Experts of a small language model.
Size: 9 layers, width 192, vocabulary 16384, 13.2M parameters.
Training: a variant of Adam for the experts, 741M tokens, 7640 steps.
Below are experts of layer 3 (counted from 0) of a mixture-of-experts language model. Rows are named up (a neuron's input weights, with its number) and show model dimensions 0-191. Each number is 500 + 25 x the weight over its row's rms, rounded and kept within 0 to 999. Numbers have three digits each.
Before each expert's rows: "comes after" lists some tokens at least twice as common just before its tokens as in all text. This comes from a sample of Wikipedia text that the model never trained on. Tokens count by the router's weight.

# expert 11
comes after: "\n", " is", "'", " was", " he", " He"
up0:446477466467475538537504480459507498496514534503471469481508475514518511473476496519530485513528470512523481546505551491525487476489484460487511509529511543529486455461513497465509500450515513530515493502474503490484452512514505527487467540481503500490490495496507546478478478468483465503482500487512497504532544467460467509527539503490506539495513514497507538518532486488505523497512513476519513544491482470534466499516528512499537509422521459480472467496450531453511504452489510528469481481497492441465511496513518487515492509499471532494505472516457501487535527483507452519
up1:492494493487495496512508478496497499509507560537435512492497427487508526449521504506497462469506502535484493495499503468499459524479525526490489485499506488503498484517539472494487498494504504524490506481496456496527489491457517501492493505475550426444525494492495486537484525491483527545526520519505523489537566516519524534503512500474480524522490557483510520508497506490511506500481488517505492585476475510473544480532487490516510536510512447513450478489534512534485489528471503523496484502526505471491510492504538468439468483497504496508470488508477510579510496501510506462
up2:534469496560488490469520531478483475474482484469477488515503497497464475493523501533481496471475497535501503505511498512455527505485495511526491500481549532487485541493494500482488532466519512522512514495457473462488519501466510503512552511496526465471509469501454515553517509500473505519512465495455517486506480515526568528502518466524546512550504530489522520502494555489478494479466495473523457468512510516513479530487490501491516479526497455539490506511475533475537460481541500480512440483564490466486509486496482546499458479484461523458495513475497494478509492523525513461
up3:512501509485534565488485524510509528534537503502509469468537478477473484488503514515464541513508501519522485494514465563522492517530524495480494493497531460487542530499533487523532510503514487538520524503508508496478499439467516469502490493523489507489501414499520525485515468500528522517477482496498494457449468504513504552478532512536570546485481530518513511531513487490500541533469495483481504510521537495469507512528512509510524522488502496452460543508540515505527431508477495504492532516549522490482506510509529518502528477510508523505489517504535514512514481450510511466
up4:474477503511503497501476469494528447469465490537488508510495504501444541499508473557495519481488495546483477484524459547510505533451505504460471540504491502504435564509522489536526461516460538516527505513469476490485493493520480527520494492488481471511491501497479503484492521486494493483536448495473527519534505532524521514499460484487555486473475516459489448513539499499530507545488489479503513533500524486498536516487502508485526513523536515481471480518491483495486482485511516485465509510540573519502489504456497523494496477501438514500490477523530532494476524498505546527
up5:447527459491484507516495522477487482468469486470502483545531473510506532505516565460520495507517480536479502521473545514491425524518525511495473483450525565509545504476539493499536480495505530537501542469486470464529493507543515466513504461473526473501542516546505490503534474498480488496469512504520486487468492496506503493467454481496501490514494511474513542478506514518502531497497507501504467510481520529533491525499528520510538466497496491516475513476528488456527490507463482497451435508511498528477481519497521471501482494526474493486486490510485476450529539472517501463
up6:510488529501484489496469483482476510543481534540491441523508490517561485501471507483513504522507493499494500519487486497504498499448535507513461462501507519544504509444456496484493470476502477507483477457512481478515478525502471539492471479437520494475492473487532451498464484536477528545481466488475518505502512489469494511512525516495471478530487518505486541464482486468483494526530498531563487510489537509528469501509494486514534515529526507497489464474570495504491517479458522528474438470480500482460526520512505482484451499487503480521461520487483514536463472511471476469
up7:475453505548475503460520497500454480498500509495462526515506483492498513436504575505508487518518503526476498514505506457497480514499520509564451497490517430486483482517496420509489493512493507529495515481505433472505444489480510497526497513488509484493504510494555476500503498498503514479492514510503529488510520480558527507493502507501503517556499568504493528493504524513493542484503509538508491513488501554478479484511466473509544541497454498463474509495505521514497522507485488511439503495492522454492510497512463527502450454509518494485484494506491512504477501547508542513
up8:491494497513495499482496516503475485484492513509457502512528478507521512458507529491490493494541504552495471524503507493490474508486513504507450507492488445471488510494505428457480502528488516566485487484511415516551493511488494502471522510471513491514544496492503487518463492492506470554497503499480512528525527460546523536504498437519508506516498527500486462495508521491511537444452482500525506507459509485508444492516515476540503495509503432491490506474556490508531459493499508502510474457487489519440516511520484473479483452515538491515503485501501452489534492471502507501

# expert 12
comes after: " ", "1", "2", "9", "|", "–"
up0:514479512495530480494522498489509480507498508517475489472497489495467502498453478484506530514490485571507512476531533462495529555497511535526503491526530501490518478466522487517501522478457488512462503517503505467521506488482498547443510524510450512504494489496502465509513515519504483495504531504486495504484504509527478555517483461509516493485548559497459511490516504541480513485480458530532494519469471482506465459559437514576489528491476480522501489496492460554524519509512507483509458480479462469509564498493537533523485479522498499534532484469508478504495489481458487473
up1:505491500496503494521498506498520461474515519498464512509493474516516497493489551506507470448515502514495507454484498468485466481451504517545493481546473537527488487477489487514483494455509490523512493503502504503516486517447486478488536503526558461496495469482522484531482506483464507536530489530488479484542506455495482489513499511493496485531480496476534512521466508481471560453455517521489490498549461475482524463508504486497485508510456476497503532512534514491463518558532532528521499484524540490481487462535516511503474497524516512573523508502499463486504493423529458461
up2:527489501503506529483512550503501477500467510473485498486485505530510456496517493492508512523489484507501502525510494514495458501490513504520501485527488545508475486598504484500450492525486515506470465475467519484477539468500527468512479525490534487474500499527492516496510531467479534485522514522505502442550494515446523516511494498515462492530496488476478506498510495500455471489431486563530482529467490479471484500486476474507524504510496522470515500471553474457475502503500490528499513485549515498528475498429495557502460476532492518520498533524483477481460549521494462476
up3:539497519491514483489510497496533503502525494494498497497502506491515485483505529486489440499521481495474497475472492494499477490502502513537479517490479513461471471516500482501508505497468545491520502472489493524504515485448468519450527524492514462471538482547511460465506528472473535547514488517468516510585495485500471524494504529438502500543489485483516512498485540514471452456489502533488488548490490484462508516470475518536476497514487520496503514468512463491533522485456503481510549456485517452521513479475482529471488502565468505485453515542470496514475481489496461445
up4:485495452547479496449485548516527482514524511520488515532501498535484470487510468507537464470558511515449458500473515491508511545494466473468507534481512545524503562485458483481460492511507529518472497503498447475484487536486524485493515483506533483516520479542478498505534508525462507468509445492518477518525504525497506514463500475460499499483474522482523489567531527488508521476476498518475510510497465471517499504466499538525447548479530523487465520519497523484517471513500519460495531495515513487477504474513500533495509437527503477525494517486499519512510513475527508530
up5:514497454473480519492472488508518548554509507522482456517515489466499527496506529473511523486533492519474490527523482490485467511518560471498489522500554509497495470548511494527508505468490472533521503523489485517501476516490543481476508519500493474487496449485490489533446482458497483560478488465537468477518500443478500514514532486501487487490479470511523541519490491497464561510496480512502486558466459535514511456535512493497521522482460497507508531477457495539492473510483535538496463540463473516498491509468505496500530511502503492529505542504553452536512504508494490493
up6:520538511498508521503488514473499483540507553504487463520509485531554498494490521481494492488517509490501485497481499531508471484533545495504486462472505509496519478535507490481479502479480513559522462484539492487487502501498537483519487460508509521497465472490487465497484479486483524451517499536472504484482461493475488481484472506465474457548546494528478498513503491498441486513518524436515483497509510513499494496519498512490539481495516504485465499417514478453470500548511555528520502489469489455469534509479540523483508449461487478498453444498541527512520535501523535492
up7:523522492545527483492512460473488478548455460481467513468499454464489501486522506465528444503486502450516489464474490520513481501446510475554496509479524464514509506472495485517512479463497468534516525524541493467539531502505468521520530459500498501499452555536483514496516506518500532473496530519481497427524474514499496543504472503455495458489512476462528501527467511470480482496503439517536489472472532501438514501505491494511514481539511508509524490474505494501494478478468520507514510476531514492498492463492464501525495513498504477496536513499523529450473510524507503483
up8:483470480546439473506556486557514519491510528510458501512501467487477492497560521499522486501496512525519481507516505456509487518432446462499494493529485471531470533497504493496485513512515509504521515469519516515458526534475484516536480518479495469486500498497478481510495457537485509500488521532501496536489549527484470531481569504523484485479478513516493492510442536452506537501482468503427472483494514502476458487502487486531486521526476423528500516517510471487505505528471487490500520460480496507479468492537474489506501472494481496499491512484508526473470501462486490482

# expert 15
comes after: ",", ".", ")", "%", "\"", " he"
up0:473484530443481438536506512487490505483513531543487542509491466526515507473522527522496495464467489523469511485521544484527453489477546490516508506512515498484439508478490500533480484518476500549481511494509492516497434497538511531518545489452506504479491472507495497531502500491480497501489524487458486511481516527515532490490516456500494500505476514484543462509498529504553533497451529506499506452483466528526476516498461483550556507520534470516465522491508469503504506476494511495501434490466523463511490497459531544489496481496502531510505475535467464525502475493499510484
up1:482481541509464538499452479462513487481482501532477526474524479530478457499455481557467510477467489530506496459502460470528534524512490503480493492516440514494503472465482495488457457504514517518509528502497504488500504497527493534469487517471484482493509487495459508497484471510524537535487499516489492497460541483551492504457513520526530501505507496454486541458488490533526440467466541466479500497516464525500506493479459512497499489497514502489511454506519470467499496486473508517501446522512493534508473483526487485480498515497495424480511525503510481446482482515564493525
up2:500515510480482521520479505494448519467538519537489493502521476507500535503523484516531493496533514534534459495474478473515481475555534469533460506525464513525482487480533495508468526531479475533521514493470460507488501501535537538523509568527478486501524486488485507504467487505537505535490480464430466479489505520474529501518504508552510513496496476539510505516491529470521478484434461483493480490520529534518484525527476464494518525520534495505471491507455488504526532467495470451480493529500500527527492528480474486471448468478488486485520498468484458524518512513534518498
up3:529482477503491527485475518504484495470481439480493490524539497490479532512554502503520459487514492519508458502516521532491484507493500492501466516483512509496513577496493500476480516507503516522512482461489486452531495526476517493502529491516528480502525491503467484491448473500535507531426457502479509496490514508494519524496491511518551504540556514466510497489513540488488516493478498521484483488458512521457493546461471534505514432512511480469515491511493527503512485529542480456467475471485535561521488506469442476465479503476445475472504515511522482502500520509548486487
up4:506539522494455509508472517511501497502465504517492460508516528530509499491508530478516497512455484523494482503498512467507512531440501501506490480451513497523529521506480490511446528514490515482528468484515464469533482486527470556511565504487498480498524464505498448509570538477463536495499494501468492497549467505535485499474499490497537498512533510466436521483502487516523506487436463457479457467505504539484519513540490508518521518499479481515511488521511482484502493501558491492478458503479484467511508450555526499489520486489497473536506518529497492502492508512494510435
up5:517508529480498490499488498495501453505463528523472470513587495500501529466512494508561478491502469526500488507498537530494480518456508518536467536488513494508535493520518465514487501490468535528501525511465409473546486505487523512505461526467532471474526515513492482534486531460461498490503525508483512443550499480545503577508529474536518488551511515505497503508505499493510488474483471506501471499489487453467513509490511511522517496538478501505457488499502525512479480522497490510501521477492516492496505482493505495513470470512454486514514479519513485500509483513501494410
up6:523497532505463494473472456503518488492469484485488547470514471497472479495532479520516501464534438536507466482513479530449505509521479497496508523487508532524505554473531491479517495471446518503506464530494493493556481541508497517501498523493501465520489476485482475521473478534516527492510469499511515495476502472518505514501472471550557493487505529515519467495555522465528487505507508532514509489491511532453477536499433537502523491514522516514482466493514523474520488532508489525477499514526561535507486506479428494475515525496471479430473497517501484489514513499518524488
up7:437504526455506515517492486468483499460522533493482507502543446488451539503484524514542487451502527498521501450527510488491495516510537487484503483530487508551506486478495491469443533499508514516523476519501481540532473558526510500543496532496474483501508489460462434510495519481482495499483491521495497477496467516488515494503481469473512507509490495442505518488489480485504512495558480490480495480533484471511490452490508515523521487500526480513497497466484520489549479465500511508463444500482497454499537511507520554488454500520485490530497475533480477522525496507495507428
up8:486524472504452485499457507490512484470528517507493524498522474522476452458473501541466508468507530504537464521520518524427533511497521535519500514506493521514486485478550495433487525495492487530478463469482518535525471487533519507528494497458471515449503550476482513510475532453553530478475514505482481499494508529474482494474466435507473471524501504518488509480469514550491523499499501497530516477489475457522484483512463498481513524499498481520492540472497488450522533496525469501480495494521493497476496529508483485498471507514528472475514507548502446528528472487474500518

# expert 6
comes after: " ", "1", "2", " his"
up0:513528484531491450526447478492497484513527516518490481472536497491480504489535516491491478501475501487453461508509497521514529524538515473500504511487514495485509497529515484491467516473452520502497487531492466506499505519499490558514518475500500506506508424453510486530516497542429471549500482471504536470534501483518505516499523500506510508533498507491549515505463518485538513468511506480480488501544521501506521535508450491526467509479442462557530512516528507465487505499507525506505513473506468500504541453546481553484474463457461502499490476484486519543487475503472489545
up1:497506485462504507513521479515523447501508539499448519542545473492521507463493494488443490487548491542445491561455518543507486509461506508530448471503535508523528526499549432468538519501496498516502502499506465491519501482502522532493470506503521462496504486504499498527485484504511509517499522503474541432504550495535504485493556479542552495519547525505482514510507468492498500451494499514538497498495489511459507516513491490545518495488485487501484459491502510525496489494499487495491517497502477513488498502502502446423512488552504523498459487501479487496521498495513495461
up2:479525497428490510516516456506495504484490516507474505466564469513514520442499477525539471500530480500450498513492523497511475517497533480522445481481508493554508506493507480464498501527506525542484500489487429489495523502496503527471502487485498452480510508493531475514500500463482523494474499530473517438499499505534519513460503483503543509510522530502467494547511457461495512503501495522507505507467495488455491486549496522518509473501492423513463492489495509524476487543474501548434480478502522472490510515555503500477479489496472489498477488480475553530517503523507498498
up3:473479488513496498486497482488508531468522499514487493469502467487484498485471534485546442513507449475477476465506515515492514497485491544524510488500491490482515484494466489467502500522462500502490510521507454496540482482496520486466482501500465472467472494462457482498490473543541503495513480510474486521486464474486452502446571507549493502498529478473490514512480481506528467542500516462525477526522508515509459494468535537488481533480517487486498505528514508498476491518519537508500437523434489480450490483541479477490503490488510473466444515505497504518491475533543549443
up4:491507479476492478497510524485455500478396497462480497467513485505483511480500493490513478479543496566522504484521489483508486531573518481484507480472457501488479553524504494520489513487488495512516513514473506512528494483481486575462509512490494486500522551542530463545497510526521499493488496500471501533498488512544491479515473478489512520457481524481463498472530530489526560509454530513476474530528500478462490543546531504530508490519515472518504510483496542513508493515524475456491506511514531501509476499509502503484494485513498497499544555506454492465519465480502517494
up5:485471521491496571438513495534509534496517488512499507484521518501459475492518497521529519523525509502514487476518498521495500498517466485507492497524493472487511496531561482517525497502479568532523491479475487475481497508512502486504489486518438506523489426480504498462485515514471501539497510492460524490451536518516508536463488475550547520483518527515548524523528483477561504518480507462461524515514538522492524498487467504488527480485534491496514492481504531512538456510523494525462554500504536522466525524518499519479526484490494510511518514458479490517553451517524512495
up6:525533501526505468470461513496505483500470511521493518533515497523477477479498502484516505468489507525463528501511540504490547515513515485494495553515478506520495501544547494508516517519488506485493528487522453515529479529468503521519495453487505473495498492544517512506498467525525490465507476509509508496518450489537474567497459496508527536471467517494541533483498501447497518526466532502466435542461477486466522529515480501512505481473465520519479477510477494475497485519512534530487493478540479502511527474460497497509451471468465518461482471476450480433513453499528479500
up7:498481513469506481458501524522442482491519519512452497497505469458518487490498536480537470482509522506466481448527502505511494479493470502501489530517504476492462506525489495451526518447497486523500516496462498490511496507464548481473541526508517516534515486543520504517485525508505514504500543499509463513499547477472528515500516468509473490506510500497540507508478530468487482483489465523529506467521478508469461503500498495541474535528484477507484505515475444570496493536500541479469519471494500482453487541500478501467488422520508492477527530465470492505544507465484449461
up8:501506497509489511498503494508497460513496499513460505492566465512516492462500493496510482488500455544498475487521521445509467517507532506533484515488528513508492494507534458499464448488477506531518515444503489503530483506481496536508511500496486496456494489487458486511459487501475543486510511545454482448539539484502492531474558468511510486534492517506504499516532574480509502503448503499505454519487460528501484527489481512560498502502501466497449459510520453493520490517567500479491498495500505533495513499528485497449493494535530471510479453501494483503492441481494485475

# expert 9
comes after: "0", "9", " in", "8", "7", "6"
up0:454494540509448458500536480485532456469457458482476512487516511485465505494518494511495509495484492484476455504520529548558507498499510462499485502493531464496512523481503486519486455509482509539506498543501466482533491490470489504523508517469496453526488508465505484472492488503498559500512505507464536481516546521521534529523464497499521461504525495509465472471539564501504510504475467504488492486512526476486527519505501503514505461516475458469523521435524486492492510489483457468507498452506544531450505553512490469473481510525492547515520479506516500469500512483489473468
up1:483554487486472466486478508487523457492458475498493532522509478494490459497547501462470487497508495494455486470484518512511520505482549515495490495538493491496484472474478489481483481500483491510471505478471486499494515503454463482492509550468501507474557477561527435482499516468459517495484515492453523467566515524492488498469482507541482519503507481477481485482498518518479506461487544494494491479493522465496468454498535493489488492484456495514537507444536483572452496538508501490516482477521540535475486500530476512524495498513521456510481508502462517522496485513530484464
up2:465530496510538492510540514473473467546499503542488471484505476518499480480488514514479521494506500470470491496467492536465451490520486522504486532483528508546515481534549483484467482527492501486497509487427496494542497496489506491452469519484495502505502524495490490465483482518520528459507520502518537474479501531488511543454491473481468509504491510524506518509524512496512519512503485471547478544454477493493493504490436546562494478541486546478508480432541532526508510487450487515487507505510532498542489536473491503530477501495500495535521463460541482500487518544475504517
up3:472454489511509523498550489497476521485501499482481528491523508509524551512488493522503467479506522520529487498514469481524523517498444509523514561549485488489487537495498498500506491465495566512488533543447506494532521460465506496497535502495523463487518473493512509475502499491486519499540515491442517472565508466506490523491500499461524543525508507519467469502530521469443513512439486493488517492473466518470541540474469533510498502493498483506518521515529469503493487510506448486462501480531513522470534491491491485469492499502457495489503504497481431520487513535545470471
up4:514532521498453507434517495513499497476505489500495543495550492549472470504457511537495490494521486543492541532497481510522489483473501485484467522433472492472506537520509485503483491495513516498522480507485478466527481433500518555509496498495500434499486474471460462486526507492465556525501456483513544501492494492514491490518518445512497518499506503477521460541546536498505513506537512495508470558487534520499469517488469562499542492512504506510511479513510523506496458530527508463492516488482539531497511517481494551484474508518496525482498524526502492477475496475516536488
up5:493492481546498483505505479480541498481488494504462514529515485484487505481490514506482503511530472546507481503507512514492509482452500478521493492520455513527500472482455487484498512474492501532511497456467519483513495544518468473497483499514468498542522511484511473473486461524549543510509512516530520486494483540548453520522548495490453503489522499483485544459548510526481507460503525530547461508511469502496468510516487518514479531551505509490514475480529464521483533491482490530487500437541544447478489560475523514488475510544462527457516516518517446507506477473489486482
up6:500462445496507530489514499512475498493480482495492505524494510504437500497468537469513486498490488502517473494501521481500518568498507492510498493471503461489508463444476484506519509450502481500553473517514481457467451490471509493470487504509504504522506485512471544464511539526530465512533526516484490500497559475451451525487479472506544534504543511507508499508539520473472489471518488455535486496486493509494526499470482485491485504503498492466517468536520540525488498491567505527510471457533533482455519535522494488463481502454491494510501526498556485500498495482552461505
up7:487500483497498501500498467495506447480489477509432557486502490461499503438489517491530506499573488503437455487507571502524459518500481494502431504485500465530506488555453450516491486488490513557486514492481478486509506511500501520500515526493480475474505486483519503493492504502489516507534526518495555458497506509539516506446517486516473504499533505507446503500514474506509490505498497516517509512480490466482510493535492523534546496495480475517416509507530510500517498544489467517488508488471517477490549497499503505495514457511487505517477463506521495520511505483506439489
up8:469502475493502516499503458490502464498480531493426499495547468501460515446516544471515493536487512510495502499508534506499456541492463510511467506485539512504499509522518464502508488446513565564507500483483441470515500498451507514497551513448506462443508505496502497507478498480464554485505517528488508497502495466524543508507498475551535488548505508499499498503529489490483492487496501469504498503493484493488520491522452460526510500510502477543476493454569505500499481507499514488452489514487546475484499479513498499498497444524479494479454491499483496501491482532529500475

# expert 10
comes after: " the", "-", " a", ":", " (", " and"
up0:520486468497558501511449489490467490488443504523485481554513477519464446503476489526491521464519550508539496510509509525509494502511463461533473557499466448488521510499532492486513499443509500535530507527502518517523492492468507571504510460495514474479485472464536533503526547438537490468488509487476519501487483513518496512486471503522496478548471509496508486510497505458507506484488523469522486517487519521452489510478490524508486545482543505509481510528508480487469487486525566477500529479545514497487535492526517520509465494505494493462522488511515522509518519522508546504
up1:520510516570435485472451502478498479459466498505482509480494496519457489490498523514463517505518460506529534498503481510504511511538529527498472503498449523475517548541513487473502509469499471525500520472520490494502490518454497483493506501512479473586488469524508506475500523501499496512523489521479521482531481533564519524529477452520587524499500509489481484521491477523463469476467494476480479518491503486484527499508478494501519534541516466487499507475528509515477502539497511513521493470495538494486482485512426482489579451484501494495506500489510482505521501489508499497
up2:477510501511510528480472516493513504513474513481484501514481507517510481482474516479513471483496503500493513538490502545486482542460493450482454491535468517498509527504511483474494522444527510519475515460500496473519447504504564468518518475466464506456503536504492521468513500499468483477457493528521504495460500511503493514518476502482510495476489575498491454513552450474515484536505544454491507530513520454436471517487504480511495521501524509471514531500527538484521473470458473527474527460511529531491499534493517514469518473556475473497476501522528479481508542523474508472
up3:507454464505442511463496531485497511508521520460477486512504517509546515494522520488501475513487484482499475517494469484502501537500523524503498466494482486474503472498544493512529482469484472517499511451496515482506490494482507479447485521482546489493453509483508479474467491519538534559506552530436451513491475510501483545511487472517482513540494488455518509477486452540533457494481503502481526528526498502482544474483426503475509480501506447491512482514463493503515479468474480544497481509484483451516478454538457520492476518497456493522512529510470508514479495482520491514
up4:515510536479476527499467466523493502483447529500452488478513518517516507488510506522555477550485495528487496508475523499506521487502527520506500493510515476496467516534513467475487489475491492543522549469464447507517479487498500535501523539474503469490502477482468471562504527515518551543459521554475491520518486499504543490472488472511527502582498504505498513487507534515513473536458503520513483492503504525491491515492479487509530545524468503523499449499506496468521454464493533488469507479499513459502532486494471482435454461505487484498480503483520514471508467454484495483
up5:459501490478514490498483458476492452488486523505481472522496526475503490490472535494479539503520489513532470482474483501513427511502519518464451454491498529529482488524526490474494528415473474511498513513540481506498521511461573506478502508504527494500486470498533481515469466513473528521527493533489508449509456495534509496519528486506499484471512548456462517526548526518476515511478530543482487513545517482534463508514500482522500485516536471485532475525482546451480499496488506488466495495480507484517497441521498512484521485480479510522521480498521478511486544484505465504
up6:438493489494520510525496506496511462445482515502487499508480516525558498491470519542495497523504522544522483479476554499556488521515512548509491487485497451569560517502523502533504483485507490506514496507515463470539526469499528515532505485553495500494505519532520441496462503487517483488535524516467518482564494499507522515485513463503496458533558529482476512491504506490440457487509502506508520502480483465468480501523450487476538487470499481511519471459474516513524529491471508490506483491493493494497480519476476513484498467534497518505531491460481451510525524488486508522
up7:440495476508484505515480480459519521497485490519484518521536515537490477477496514496542520475501510509476489489504487489519472533471476531503486499465448513475562530472537487478479497509538473515526464482496520484505550498474497486494520471471489449509512485515503460495511513495550541511539522481502483524524485456498470481511474481506516518524497492519465502496500496534491520501522490427518472521509527555462515453473519509511482479527527508483446490500476506535543486468518477496460447528522498516491482509531500441479503520466481496471510478502493460490547462520462531493
up8:464489475535466511464501488472524492499535537512475506506481495499545455487474507479530458488447466531498509499532504498516484507503498501489451513487480515511482537476540484480496483528522522524485511511502483442477466469480500492525509543492510456473510463488505482474529513479500495450537490492538479524520506499506545538450523523529536508536493505524493563541498521481480548493490545469475509444519464550498545477514452500468511526489485511525498520506497487485461516496528494513460509514504507492534517520505442523499483496507518484453503486499490468527522491458480478507

# expert 7
comes after: "\n", "-", "==", " a", "===", " is"
up0:516501527498465521490488455510531509532497524521466509520531474522511499490503498519525518465532507495479478510509524495521501491461532468480497514520508474494544538490537492512515512436442523521503512499459493508461500504504533465494557489493483483490510461481475499505499489469457547489541500498453543480538524505534542494490483517501506503485466537489555513518547529489512505528463471524476511496450522521454552532505473503518548486501480503540523478503517511458535516515460477494502503498545501518489499502503484509507523481516479494496424496558515511506511521504461504524
up1:504481505519458513511504521535478509486524506515483490454510456502507514474510526518508475495513523473472528519502484519502493501508507467561517501501485489470446500520502485526546488508503492505489476467504490473525471502545501501547505545490490470466547468497516540509491501510457538481511454505508499539528524464462517535533540483519499488499471507513518532537530524432491474491528486510514499542496501490505502489520496524497511496467509519484500530475556547471492461444524478476464453475472489486448531523514478524520507501557503553490471466515478495545498481508502529475
up2:526517531511476469540501484482494494506467511497489485491526468493495461494570499466550491452512509493437473520508496478454494487516560478483470475483491489512497533487524484481472510507489485508505489529503486452493511475474517514520454507525517465486468543424463494487469486532499528467471510501489532481488508486474533525508527468515459499495493528478510440521477508486497474509497524526544444526471511501473517505509498475555519479548503519530495502525468512509509522506477495490473521464486471523506478496500454516481502486506514485499431524491488532533524520474474511509
up3:531486494525519528452491495501496540470473496471481475521506509503498528502499510475545474540509502508485522537519496468499459469479505504544508533461526528485514511515511476535488564507479503526540490526489486479495487477512501522473522518516527473478538497469458430519524513535502537521526512501502468524498539490502487509526542480514502482506522482520492537504471523485513486491532437509503499487481477521483537516485524516566479460504439457537486474515524504520507444476502453487528472497473542488472516491534456497481510511513494517496480472477470509490511520494440520472
up4:491516519517515536532493453504499504516477539499470514478494487485531467475543502535504500496512496535483506497529472564442477486505493496516479494501518547496469573512491485531498493495510489484482499515490466493461467454516503510542491557525478512482509464480535517545477516511480525514541503479498495514512512518485520483534499436461493483540492480488464530482516539477459491493474548471516535483536518499494509563536485487510493519547512510505500489485495492480465526488483465542504473488549502508480538502480507525482501483524454439470507506490479521495487526469494532505
up5:471494476490456475524509467496524528488489527519462522473570508505481531493488478525503459462525453522506504477475498502487504500523529502501484546469517498483490551516515496483525513469502515554489498490521422511510513481531502505501535558502503504474514501514485430528516487521514525494465503491475500502507496503529482517512532504522504522499506501501466524536545543456498488526485468531502445483518500531475486492493504486495502507494501505523507514475523509491519523465516466480504456460507484514467490520473505520559477470525492507501431510520482569474499506531492493438
up6:470484495508482452534511503519516480529515473520477512471519505560501467477542464470506494504535464540430498489475488458516517497486466481481514501516520502523497487502557489510509520467439549514498485523448482509499505487494513512483524524498518451514531558512462498500513472472475503483487471487536478502506501480502534504490538518495523495515517494569452485493504512508508546508483488461456438517478484508529475486503536467492489509531508503507464526485478532541511481509503496513538520484497517515508532493547527521502513486475532466543467495523541525509531511511485496504
up7:510483489522456471538483522487504478484477488486483485515518509549533495487504503508511484490516528550518462493510485541507490515525462467504464502461498540496498536503482475519526494544529502500499534466482422525506510490471481496516504474499525474532527478502461533485505529506504488472463485525496507513487522536516485492519491474462481442505495518541519490500523494501519465464494493478538452499514528517431502513450483461489467489480573481521450537500485505496490511506512491449509505524490455486522489437484480482465514501492454500467470504493485472471490528476466493511
up8:498448490487493484505485536496503525499515517528473522543505489514537519484518487514476476470547486516495493523485497496526531493477502471513520518475500504517497491488510492543535515490481516516507525499508441473522484485533491502563497499488492471462537503509461531498511505521515485509482500480483495470496549507520521558452492504489514511511491528524519468532502453464533503522452489533483537488463481512485481545502440470502508480454511465448447451463448481488475495518494462485507508500539502509526468557541509519463503478503495510458513492464491486553524509508481520529